{"num_hidden_layers": 14, "hidden_size": 256, "d_shared_expert": 0, "moe_layers": [0, 1, 2, 3, 4, 5, 6, 7, 8, 9, 10, 11, 12, 13], "router_score": "softmax", "routed_scale": 2.5, "balance_bias": true, "init_std_router": 0.0168, "vocab_size": 16384, "norm": "layernorm", "norm_eps": 1e-05, "tie_word_embeddings": false, "optimizer": "muon_variant", "batch_tokens": 131072, "max_seq_len": 256}
Below are experts of layer 7 (counted from 0) of a mixture-of-experts language model. Rows are named router (the router's row for the expert), up (a neuron's input weights, with its number), down (a neuron's output weights, with its number) and show model dimensions 0-255. Each number is 500 + 50 x the weight over its row's rms, rounded and kept within 0 to 999. Numbers have three digits each.
Before each expert's rows: a language model's description of what the expert responds to; "comes before" lists some tokens at least twice as common just after its tokens as in all text. This comes from a sample of Wikipedia text that the model never trained on. Tokens count by the router's weight.

# expert 61
Description: Digits in years and numbers. Inner digits of years, ages and statistics in running text, such as the 5 in 1561, the 6 in 1260, and 65.
comes before: "0", "9", "8", "7", "5", "6"
router:578438511529518560564493532475412466424483432417481558525541509569505413481538547596461495415504533467557487537510551516533518484627535519457564513494485550517501432534509535517506517413495438490461503467484613591498480420451508487466468519471531450527517481547469473527447450484502372540453488529499596566444425427542496605457556482467400556539571509447546514546420496376532446458458604451480455479491493460516512568486561578483505518511548471522473512424533514489425578442508495501535568506359465484643550549477560560443488485537477504455423447510564569399527506517477534560585497468468464502512480524597541489513456511488435565528556516447515428485523577454418596396519433554423498457458533425503495461533529468419477490584516441537456560473542552564559593496506494
up2:462426446508480543504483444418476459501523556476610537538551566421534495557484558442436540480555506444524561427445422505473418506457536592512458461499560527421464487390421424417501401518523459643565427427450496551498467569571600525407511497471452479479563443561543521510493466568467525531415477471464476480534481399424573499583466527602524581506493507541512627547568467441491537531521487449487478488496453544632496487519521498512472526554526552483561602448419568525438441531482528503490547481459487525553533441519552553473508407520499545457518530432521460578566518550400501556504495505458545521475512419556562534470441409458551532538542493523524522481409472501446507484486405437477490591394490501436498546441485498560444487532530478482484509583453441468516500466550406
down2:518564478463506464460430486412495503573528489497599567474468493421571409497532557500455467464536504483538489514553485499467472554433557457552521486528544490473484518487461549463460436484525537476528456559443466539448500541502477487481451618505542577483530482565444585504454461578510613450482511468561593515608431452577436570487566441493515481479506447532495523419502534509432493636560549493534507453433475444494418500517464475520438525521466518409521491528437465496527452617547532386539513430440595534500492475565482490501496480533469518557511485626486467533514585453449511556530529490558492464493556469646636475480519529464539505528499447441536416521523495519541525538490422462545523469479453511440495460476369308640492518433508466510577455524511471454534508398525443
up3:556487520526453503506546542530415359427493523510403435522469474519418546455463476530459574513447530549506462503493484401552511468547477441611442576446524516592511528513489411478460510499455442595544497489470513390462483612577594563454541559546528494493494588418428515455508513457583565495510493519511495483500491556528564489497502487420451448461565500501540461501499505436398494498484489462487429553487591503505461566597482425513594460546557558505538484437482492495523458552463488458592508501460512524504451440523467506431533430501495470461558432431473516531522400450428567533486585451551448488426509592591446504474480556469480470562537505522506398454588439610432431471516510446433447432575468584472527539472548406373542501465511491492447448550468580456495418479449474
down3:549401434453621540362588662646468543628430347564581514472468503493498551493489528478513564508465462473507528403535438439511568420545556447471478592562512524536436490537395469560460481472431504442472540408512530433553548509459450473474458517428477483532484526530454436494561468465575398389483476518445512553522519523542542507515510529553521516517565477460492464484480516509469517507546506503480495567475491514549542529403504506569506526515535492549488502581457457438550538487546565514430504495468460437468477517435465515539523487534397467489518520621542488460453521496455479516556486514545413568459404498459491459545553512496511467462488433469544515443487483562461474506537557524467541470508480487564494552479537376499609392550471444524458568553413506452560577536481510
up4:553516567633516548542416502475516483468479426514423483480479512518497549434399400495423557526585575434540521565621547501487535528487384440463558531466500462561407478545519467481426434519535530475446505512455530494562528439411607480561465522430552575446505488445441470582581576451505596513550537445513539470469443524436520511517568529543474559485571457533500514463510511654349459517430463452577498520502492515510465442541506500511541551499517506470521453491521428518518430529582458521507519545495483553529488463411443431503478452514451554543495503495503526492446588464543415472459454529545537440388538513484598526591560502511531548479498478547529577538570578485493446526518549416588449452495614533522494525473498444498491495445467430474567525584463400479536513534581508
down4:454505567514512466565422503500513514448531478463526607598540551422550522497583461497512528530432515553466568465472531462481446541498480527594560474519643507512413502485563535574468445410518497478413505555445565446505545481511513564417447511509561523585535523565596561519455536491552471503475464579517425500450513535492515522390438496531464486531519467475589517515578479504542412484530514503483496433565528443473460527480428458518473506458491449437572582521499444389442496601482530377485436557597594506517413425422534508497506439486606421471522439447529526560593528518586516491496535561565572542405544521485479575483533384556548495420399468540499513439498512473469521528461591505495540442514461470473454489527467455612469487480486525471501543407478451491502593544493422

# expert 54
Description: Source and agent prepositions. Prepositions marking source, agent or time span after verbs, such as leased from, licensed by, imprisoned from, until, via.
comes before: " the", " ", " a", " his", " its", " their"
router:523488568469540566505573438572495512453501527520497551579623497481532506461506504509457547471440508492508542497528488555496511519499413456550478454492523483545508472473518435526435441542544628451472494492498503544522490533541462430470432537406545451480537485446543511530516477434600559422540385489547530548504459509467465402409493553510578435563457576559424553534491562462481540539438416609554480474415464445542507503581587395449582507475535518426512472532434452492493445412515440484483435528440476476391419438511440409471551500481526435513551547557397430443503584504519412455457527554427439506509515523440462459526485366446600556498435562434427536521509494570490539482531503522452550531460533483587567593496456501509500522563449496488447562460514452604508575446483546
up0:506513510526483548571541437501589568531490478575509576516427463465518458539535491493478578557458490455561526489565493436494567467561395461550446387563556585480442542533498536569408564426506498513454432484493512478429539537490535430399535476579540481470497406512467512607481510452555501435421393488517495551464457528511462492554533505422443504517479558570484547480546561603487475554449557569466485508507558449537509471444490508471518486483531477564582510476474548593566505527403546406523430582432492583524561452451528486511534513474525471604497473621429456436539421427586475502563510521490533540544469422445480488431548468504481404466546382538525580589425426476490436382518515469463487506534520447542533436497447495424445486437518520481444544493482465588564476512458428
down0:447510501526546391506502480570493538622618462515532536544511619475498530441454463540483496488527547468405453464546459481465474444524511501578456516466513568517596533552444510475509533487448420417539491506485434504510529599482457435495507560566450466495475558506394496503598518449424441508532543534451477476512522526538530535452559472480475455578502415476447482528552427585538504510438530487443492514459525463465603536541554467542525512502470511499478458425576486585617516548570490486500504470444437527529540468501556542490448478475468535557504505576511544476476526549466494443429553458410530410569630563519520540537479522535512527470448522490399549567456437446613459435634460557480419431506473453469523490483473391505427603536396562342464465481440505539505439509447513
up1:542473487558558449482393479459474479540431511583399539533513454419556513470461477590609533424499512453496518576432529509479556519464527445456487459551487462442446422540535500388507446435483524504637504446448466528539542525471524586455526541501477487513474459513451422462505488464439521533488474537452574435567553558460395485490495629448475479459517557432481617577467497448535528469495518515527606553515460583476485442509490416460433535475498517453489466461470572457554459555588553518529484578501502466424424489416492527522578587566478531463530548422525430542557513437479447487405543497465475482563538488488501509428494578544549419536469537611522397474558541606539453526469548518587490493586526528441576435526442474502499384568474499526478529468540492476477533608451536
down1:519506566540524470448455481410366495647524548483467493569482463561496495537502486480430498541488522479423564479489459515555444562510485554436517537369444517447566468511441420474489557540509446557549520553491487553543530517523551516587478542442581559546470517601510474538425407442530513556563519475569540535389494414549461475553535487495478478491563531486485530468460588539456428493475476518394505483487477480559430491483453433432494492407442520488492526492478470472488438583404494473558498458493529505515583589487572576524610536554535590474512468540489459439535513654557470481554526533544462504512523505550540551510507500528474466568592451416536516540502413494471458423525487522541424459391501495483412540446456429616461506455514545437512510400396491553404469452515493
up2:450500445492526474542469603482446551466524575497508599550551486494479591458522502430538476412500556573507423461543456514478471570594475572523495472539453554565548539492500521455406462425525549463507510483511594513549473573525488472473464344488482568430474480509423555556449317469500540426482561528518496545551476511397490492507483524509427592449562471473512523512416503535560680486450488548544506500528475463543469484516534584520491492513515461535499459513585460431492544443550434426468456491513451481460524529586489452566532534420493462529443645482491451480549478490476475524442495494408504477466607479457515512525531419486547422557488535537433546422474580557455403508478453529461458512543545484501478488593523440572446525472597529413584449505522472464505466528563434
down2:478514636485507533498469554521529484553442524478523479507508559523468476608467552514557471478533502424469469561491490510469426417489511533451450561441434517431440471507450526500578531490475483452456525582486537447492536499453507530528565627526543543501510523496478442560568512441522535507545522382499455574512535642587514474447483586554440365521520542426361604524563551552489455561531456607473537454457524356543586602513543477490515461442563471376413514564467495587472499503522459410458549532468474471524523543552586571560469498478385577501490439488574556465454492530489516465470450494532518582474484457411509436466498463459421485474490568394433481551449499446433474445524465405469563530519578469513564514515543465529468539496511498475449498526494506504526506499468440

# expert 33
Description: Prepositions after verbs. Prepositions that follow a verb or noun and open a phrase, such as played for, by making, during this time, based in.
comes before: " the", " a", " his", " her", " an", " their"
router:522587500442522587480557539523550531421546447523558534529570534515546513547590460419506470500406604524540600560570575513547512541443511562515431545523527479445485440481521509515445424480461495452428485497528560542541546519428481536559500557481433470484479527551543504571572456453458565459447472540577583503555505549465540460385414516538502456487513498564467579499499520556473454550582493600490462422485499481554547517526465447493504542511568452474528470396487454485488552492453477479479405552541487436435564467430579428553583488415461453515531580480536446463423500513500487438491568580556415563572575556458493362575510530512565570593455573512491473501390489541524574381491482473479549505498455486527587486456551453435512466461518540470465476430469377431531518487468537
up0:496533455541441440485517454523407496513500450535495502412491473460491544488516554430454539447500517445520527532466594515501571479518514480397467586498494525459464490450557514503477472507500467470480429520442454508588433354414599433559454502507486498498494485537408479532508510600445598520502536483545513449547560451513580506462499517554487572582547425459391503502561424431469519497463528502549443487478607552446612514512436470484415590482508512525537524614556585533556515493472516464563584462564524512546468496496598509511503577542582449526516468557444519486602469435422537490395590558486382533488474515475501511459477402537454431495469488506452489507485459479491508436454504559594395551584529416457435537520504525555490488574450549408587560504445451614516558514510490
down0:481487477525493560427488398610445517464537534617448418447480611445453501536499424568494491501449525552619485426437444473498463548521567533538536463479465437467511472578481545554489517548462563525426495457506507502490392570481509464478530572451420468524508519441528508498652500541538488395508487530534480486507435545482548456580524490483419508553448497570426562488535469548455521465523554521490464506583620558468577522438471464414562672473597501559467443535419553446576479460469491550533571489510516573490460521445475457476416492512517471493500495410585467500479436453413472531472473461531439489501587526422482543535475505514423584481455486445479438553444490516547554551412505470477503588576550446447648479502473436488552487505460505526506434512464487470545496517537464
up1:556534481454514539434433473500508519476357503469535597436547519408511541423458455474454463512508462478432462511428567469470552462486459530507491469408432527489475446486489526463518459436499507436468532619519437523513528543539477496529428612551503418443506501550490496521484513434502557556403573536545505503548519553517585486492500492520445569473547556424660420487455600461573443506534584497586572428500459469556430513570506559515513574537543452447493623467530458477528500439437524449445486526426432584490551519509519517538499513477462551538470557571510572493491455501500467498473514533477592474517477505608421458539537483500453486477596517396521450503589443529532561523464500555465490438548438577639474475564555453394559584540463465585522441521483473472518550421471451
down1:498495515542485531523483517487507510380503506466489510489509495530515503481477432455537364371530435479421503479470492509609586480455580510436406474527528508416503506452571399415555438517539472478464457444541482504530570480381480549591471628535501473509425555573582530523458499477414516495497557504457443387515404443513558419520418451565491591478485461488513543438459457494492457509502536410474521469533534546410555470496426494461578513470522501467489431536527493514495538527387531485431528512555603461528564457523580527473534508518496510528502608499443512506530542457542469434503583547554476586462544562569628450501472510584498480461507504510500527421478571588559468524456516551457497485507518511579421490646528545514585509516424499480540509509484521464453509533617413
up2:449475439436467544489522550526501483468519482565461543476626518559512500538580486537462424475512603489544467524543403501547463530438597515506463466379504524533504537502530469495522540461519533470526590552514564578563430558493559633493515473396495605507464467433599477539502484466488519496486538531562595580615549470395497524500452421534556441507457537529430575471502593470547512512479435553459497593464436461488457555504481454589476605555472496535583488479494460499330494500498411475452463497452547457437397481462528517476564496422462481557529507516522558468539495575487554605404489541482501543521399468441549549495509429544559550548525495481492509543476517463451487419422448453468541535460444489444524545442533540436510382537472483483458473499478484381492513468530447
down2:514506452558489446488510514528477437513599499576560503464533530514469478502408509560552487540495509535478503550565558496540562388447468478624463467517477522508468434462527463559502508519482460493571531504405466627557445400513531525556556433489431548548480491510529566475471592483465463462506573488505519497451455563534477444400449502542427504432565509470510533513526501505500459510408557521511506406463501509544546482568491479364518482569526465605482478547432563601546441505463450476536508448396458552473556627470555583411486583473496435549561501532479467491529491467566517484589427471440552459432497464525495543386468488566517526564588515502451508477446475506441434514587448368539531526429449446534548482492552499463546501503396388510603504471453497503467504546368527